{"num_hidden_layers": 11, "hidden_size": 256, "n_experts": 256, "experts_per_token": 8, "d_expert": 32, "d_shared_expert": 0, "hidden_act": "swiglu", "moe_layers": [0, 2, 4, 6, 8, 10], "router_score": "sigmoid", "normalize_top_k": true, "routed_scale": 1.0, "balance_loss": 0.0135, "balance_bias": false, "init_std_router": 0.026, "lr_router": 0.000475, "num_attention_heads": 4, "num_key_value_heads": 1, "head_dim": 128, "vocab_size": 16384, "norm": "layernorm", "norm_place": "pre", "norm_eps": 1e-06, "positions": "rope", "rope_theta": 10000.0, "rope_fraction": 0.5, "qk_norm": false, "attn_scale": 0.0884, "tie_word_embeddings": false, "parallel_block": false, "extras": ["capped logits"], "init": "uniform", "init_std_qkv": 0.0332, "init_std_o": 0.0413, "init_std_up": 0.0476, "init_std_down": 0.0476, "optimizer": "muon_variant", "learning_rate": 0.00596, "beta1": 0.95, "weight_decay": 0.0, "lr_head": 0.00996, "max_grad_norm": 1.0, "warmup_steps": 200, "schedule": "wsd", "decay_fraction": 1.0, "decay_shape": "linear", "final_lr_fraction": 0.0, "batch_tokens": 131072, "max_seq_len": 1024, "doc_mask": false, "train_tokens": 1246000000, "max_steps": 9507, "dataset": "wikipedia_en"}
Below are experts of layer 6 (counted from 0) of a mixture-of-experts language model. Rows are named router (the router's row for the expert), gate (a neuron's input weights, with its number), up (a neuron's input weights, with its number), down (a neuron's output weights, with its number) and show model dimensions 0-255. Each number is 500 + 40 x the weight over its row's rms, rounded and kept within 0 to 999. Numbers have three digits each.
After each expert's rows: a language model's description of what the expert responds to; "comes before" lists some tokens at least twice as common just after its tokens as in all text. This comes from a sample of Wikipedia text that the model never trained on. Tokens count by the router's weight.

# expert 51
router:567520595523489535434480515555527522481487463549489529536483462539528407488456515439452605471427567512560546393447510463479458497565535516503476501503539550532514528492502574506522481474567547439451472504506472497490527505505492514503489491567539445460426500479531533559531483516531489489492486473491477533441488492498548536555536451461534491512449505452510522536482516577474457591496524566507564532553440536488584502502558524467556482495393511488481525462481516462494473509515568550548493483559479491486455475550518516439522543502440462523486501577534522490446558494538475487483519436530474620557530481530532551590440481521497493504534524501491533494434495506490604493410510524434544530478557438513504523529476486502445468477539508512519511534452504495468500577455560
gate0:482560493521508460489419491537546486489512527377510471481495458441535512515484557429548502534554466512495530464470498446519533505530449475476536478510586535542443525415444472480542513494513502465581427479561391440502549522490518463454462541605468493475502536505482534525507508525497453540483487518518497532531434398454544493504570423459525420533456516535502430469457534494445501485510448427527551468576449550520547522557487530553510476471409479550531472444564515529488517531464535580504498518427504400512502495534479532454540498506513505551545465489490515473558505518536515522500484496510522482481472485547561504463548522490502501527441575542551508568482477484529530436504511443502509471506584605498462472545485481482545437498418484469509515489518509450469549485511491
up0:530474517509501491495437541528481472524517536494532434507542491552531536505477505529480499478525433491493411578513539446514495503517535442505513453503509497523489525507485414460535638502536562509513493527562537537497482495525505563484501505440499516453466506532446521538502528554469492574563498496561569527437523514468462423517499489499479495538404523504517538490464475539464531450499530460443532523448412469521503473513548477547506519529500487521478439455590529445490487495409520524554467479520519521473562506512593510526489509483548504503494501478462554426474434583461493487436489565453529527550482485530474440457543438480466467428450486562571559538447474580421553520502551471455477465436467498505514541500453493497540445454492498532422588515510511555417469418514531
down0:489496452525505476495508497452540403476479481523472606491596533504500521453552493493512533519536526484515478506525467519484515487527478448502457555416511527453491456536473447580544525529557490560521610492482514460513464466535524490542480507534453497531560511489425475403508504493529478571448542555462466469514530546419513535469515500455595476526520549526545548472495578483481457467496512492460474520534446624489487440481467490440473521461429467530464482497527485505533530525496450538501565492551455442516411538477534504506477534463499552514513443548457484564492513468440522467475460424518516479507560562453520522447445467540512597520511542497458510490480554552480529481464559511497401493481504508452496428548490560502535433476456465454544525502569502480519469404479480
It responds to: Field labels before a colon in infoboxes and taxoboxes, such as Species, Elevation, ZIP code, Full name, Draws.
comes before: ":", ")", " /", "):", " birth", " place"

# expert 56
router:501550542570455491459474486532458467448500491515475455548463505531455469484557529438514547466422530536493540484459558503550460487528475492428492514511556544512550500480510512452462476464519561538484484426467564558504490484560612497505507390531473507493460466479437524508512490514557445493488437539509408550452433486456518551518475502541518514469424496480563518512459499531535509555561591498470550528543470432566579490486481477483478509541401561452527462468519516469384463526560532507590495539545513488478477561549526508535513534493469489492437432577563522467506535482540438520462571496528495533485472500462570543480521491524533492471556467511488519542445505483529552470493443511438491483464500483434513516505523510435451467473465512496503539475422571457529476568500512
gate0:517568542536509461523499495499559493499574593469536460480501502532410508506510448450523605433495433525544487563568504560470547487499520596483424560515470514482496523548449517483537531512525488464498471522514542559516547454531571449471473459514470547532588431491491513462496542505450535526474492524500447524503506516514487522476577490464528458494491478481523486409435457526393560524521508460499486460462487499533550478595483482462506495460477577487501419421464495410545434456452443431506440586419499448451534562438480502565513516483505468504551470496516509507500503481560434533478528432543481517469483526500579516477468510446443532492453508498534569547453473461561513538486460505506488502525515477540545492554482491453475466497466525493492521414472503487520473511483543
up0:476518491491530532497484474494530494572455488544443465492549495564518466509453577599499441523499502466466517496443475401513452536516447441519502506504535467493476457470482469493490544431470505484515533460418480441484437569475439544525538514530512499485468543608491556474441446462555461530569525423491553490446526535426463459482455465571506480592471494504468483623492560522562546528474490515519442482510480520466484502407474429458441515560453453526534510575510492546481580508528566536536504517515510510537471496533504494483528552473518479488520547494481588515467498493525543439593423494508544501541497511513458476513548509487509468478546526517418513510482534534495490549468505507487516503473579550502487583444522482479458453400568539504511508520543526500459552465536468
down0:482476468555542491505499527565420545549482465518481465438489463459450508451482467568530482511490608411453537508488454512574578513448495507503487559497502414491481482507553477502513492428459475555455481445520461525489507572495478474554508479482484530524506451505491548433468473517505528506555496485526431500519500498427558465430509555538525543481551537456494503511454531507506407538488388519503503543546523441518569493491596511467420468501579497513501522501497511463461589448473525488494522507508518471483535494560501482596519444499446478466434524471564477546493476504493503436542488543527457478469569423551465521492538505435478479529549521497522471527526485509513398536464560509501422543553452469507420531469536581436533475510481542519534529566511489480459542473565511
It responds to: Verbs of beginning and motion such as began, took, started and went, plus table separator rows, Terminus, Start and blank or zero cells.
comes before: " |", " to", " on", " in", ";", " place"

# expert 39
router:537572484585523510505524497542538495465532439489471497547462453508471379420431538497408530492519547547502552470439463479560425522553441526546443519502524581567496533491504453489535523533500574537474504453473483556532498458527546485489466531542501466535440520515544508503563442596486474488471417538558452508481462538480455516545505485481573480516510532518468509518472523527447448586551490541479572471474492464509540499484520498441516484488426524522537492498503523514426491572562488541480519512519506530533501449531484530588494460528488470527429515538567506583511543471554471469479560498534418533442547481533541516506495439486565559494537522492461523518533462530411544525434421506475522515456441493560527437550449524455458504451436518480481545536487485477499509524519509
gate0:563436523473527553481520517476529496499555434490482511523517536494553519452500499487540513458487519448505505529554485524529524508613479432529447586470524539510540546496561479526526519473482536531538572468514530491575514464460480544486501521512480509490561510481474491519560541592454438541505558522511488484416529480425465533491487550558426509484516542556517478537476491526432546479520466465438571498486408551506513478415513521486502447468435542486478459470454523475523502465506483557514521494486518483550511478525497484482534413526522419494429539514487507426461488498518466518486470434497477497496477500529527567467488527379574467492495461560505549484482475544441524515528484427452532497494523584536519446564429454418553483445571521544370477501535455545515475486469566
up0:529482477553520489512494510514540477462521445552509477526472471466473567544518510460436473460544462545491582502528460511542604573572451409491451568456517533420522530449597454476513483500505441528460478467496500569526481479532492492490480501555477500492466503537501503491497487505480474476515486461491503447503427558540524494505521572504504570484468517538498460513555522512527549505478526593481481456483515568495470588459501525462527532434431472465562480507481554480482498586462535460459455526540538436601458581555472509475480477515492444535446478469542511512575511485556533478531475491511429487496477510526574498460533419472499515431534521474526500445529425455457501453526454410449543516460462563594543446520418480459508586490517535487470504503561487458522494475477477
down0:449428454520554525505543499468400529508512511479479487446465520526441398526522549583545505532434604501498444492546508484457520490440565498498533551609458513564573477490451532433562551533487475492491448515488471548466499496469514526548531468508510489518424553515498584529477516480489553492490475469509516462531450501588479509469474431540477451516523450505561542522521483563563499520510544477544508530464468493434491495501549466535445525460525504554447469494573503496547537481442504473516511468527466503439480499398563484480498496499516583574510519469555463467514484389534524470504510494443500459492520477527456480516471533496501546509530500485570494444511483451525536390497537491509431452561536475435516443496492516540460478409521569435518489513447535490483546519477461
It responds to: Ordinals, superlatives and position words after the: first, third, largest, latter, same, previous, end, 13th round.
comes before: " of", " time", " season", " round", " century", " year"

# expert 3
router:506505499560594495519498520533503522490549492536510475588442506573491401481487513488456547498477556549542514489520483466581477549508426513442503517555552538483513530418546478453497487520539593452497427487479517513561546489536584512525487462462527473467434515496448512493542521544487466441432446469487432494510487468500559549513496525485471518433446543465503495496499514552429467571515509442509522468542455505483573471475546514482485540493414487509462514480475469504477531530492526520462500530466477486521496579570480527525502554448443511540514462565573475529550557457633463457476530545591465585467490437480535533553421489518490482532567479472488467475483472519441465485470469495454471474484481459506530423558449543458510456500418545470512534552454538488492466553514491
gate0:469506494539479504478468504498528477497436484506492516519497525456496542487499466490552518455539473543442555502490451511476483530515491517519530497603509498475524470486545485481525468500528473531483461466425459532518506482471592440482527471494528460491580468485479539488523521463486490402393513505489502424477566548480569543495534569552482438478482518549475489501506553460522454564461463537509504490525546563508495496490591534549498530512499492483498532525528512476509535465550437436471518539435560447507561507522463517526540509414531506490491464504563460448530619492518434447502501451489519568581541598533485454556486462488413452422474498467525474412499494546570500488507499471416572480498433516441523507592491461534443527516507548515479433529445529447549459398539479
up0:454571541514434519548427522473478601479419519456523433494446434455571512473395545520480444492492436566535563545507501446486465482411459476553488568453463477500449528525437515459519505533546506490496446503510520484546502525504442469487470522426500523487440486576506502512557446516486481544542539492539533555482503478510450442570496501476499492536611507477528516489487464594464531493521511454463527560457515483533488461543483519558497533509484503507560540497457491527501491503491442468507498463549448480559451512493508468459503460519540425462452460499499492518426517619520487520488488463515539442482549532500484520488491544516639492497529488470422492574523565485507481562545489494427524513498544491513457555433497484535526485544454477473416509519568533536545528479459507
down0:483542493471524542569514531437561490535504524501484610479414553487509452570546534525454538462387494511535518510492493480498473467460483476504421436543513493523521501528471530498532530536517499453601547495522501521489517475483491484490496511533538542546441528500559475427517493485474536449510540483486486512520515513518495455523548555500602494440493474529505537421478527430522469445477505547503461469491472472503528538530439524498543515517495476496576497517564448549483550482537550532505518413552469478506487548570500491533544508498500482541504479480538475443458471508426477485517580566476504496479526512447516455455402462466483531481489500490476508406506515474473510493550610510438449471452536573432497551447470445505487528390510509508559457493396593479566473448498578
It responds to: Common nouns, often abstract or ending in -ation, -ity, -ings, after the, his, their and before of: water, power, efforts, examination.
comes before: " of", ".", ",", " in", " to", " and"

# expert 30
router:496517556552519497497519497521512474476587488581517504554472495519462406497438462414511497502443575529544493479452467576552439530520446506519522483538516470514524478433475504519461489499499582456482455456445595536510488473486577526542550454508470538469492491461472528472561484528522436487560421547510466554432431502502529512592463489524560462453457494525556523566434499507437460520565515543483539536493482497488596477543585484428512455477407509568431487429477533440447511558539539519530514530512488460501516537482508542517534510473487533493520486539580512518557545493553488500447486503542440541428538464564553524553486452473513464522501526526470553495459508481522554467464454459469469481488537435509530462575438461449491495449474525467484500508481555500487431510470520
gate0:464497548500523490532498495580527491455470582581537460541469555525431515458492541549467574465595464560514518559526467510486538528522526492486435459506532447530498466553445574493502495568526530439605503577461490552509596541521518480527499543495543495446444538559524439520514521472448495555450505500515443372500480430461563514495517479511512534506520517469515456476491512467479488506484526533509405496458466482493530494527452485535525515529446460416520451493433451473545537483494509500454497485511507471448398523517484536454441471567464487454515534426514507475539466519520388537493598513513487497486518511514551457531446445549502499463393533524510533540496484515512569497464512503478476421514554467526547495496477564537479515470552528469481498476557512510533499551514439
up0:458518488502460516480529503506481494546551504504443485504471456511565451486468485511546472510530448417459504468509600480486454540444543579596491534503535544524531482509529487479479537481471449514515512502452536455462524491530400470414403584481531444506497469433457587498502461492515553443547516526453518519536487571559422519484496496466442440505490527492539492432478481569445471522560491538523552483522470569528518512464545531463519564495547533554463540559528474479462512532548487483523513506517496494505559519513531460476529485509484507493519489474476514440532462459466566473549566494475565436482448473513472492513488554555407477541527522467540444515528453543573490442539530525510556578479425487489524440556508490521425448500479448433539509604438455521415468517464495
down0:446542487457483549449526473437458521523478510523487498474483455482501569562472527522467459548596458487555482496414489501519474563505573520562458517494519504484504482508478466476470562518463505407476461492534588461471477483507517514533556524442451520520513506496446521510460511528456482526539547504521453576572541616483579457503518512552553446544496511521411542457536450483510524476476485483502479528461470530510460460541562594420567489595490494519482472515517513475502448511531470486413551501459534493553472504467508439500514510424511469476465476461481519501522507554533537475492391485525476510502514586510463510539534464559489436562449553565471467506481537518511447555501493475456473416524451506469447552546516525472512446520526452461530499506432487479508446432615531
It responds to: Column headers and cells in sports statistics and award tables, such as Pit Stops, Rushing, Best, Bronze, %.
comes before: " |", ";", " medal", "'s", " Apps", " medalist"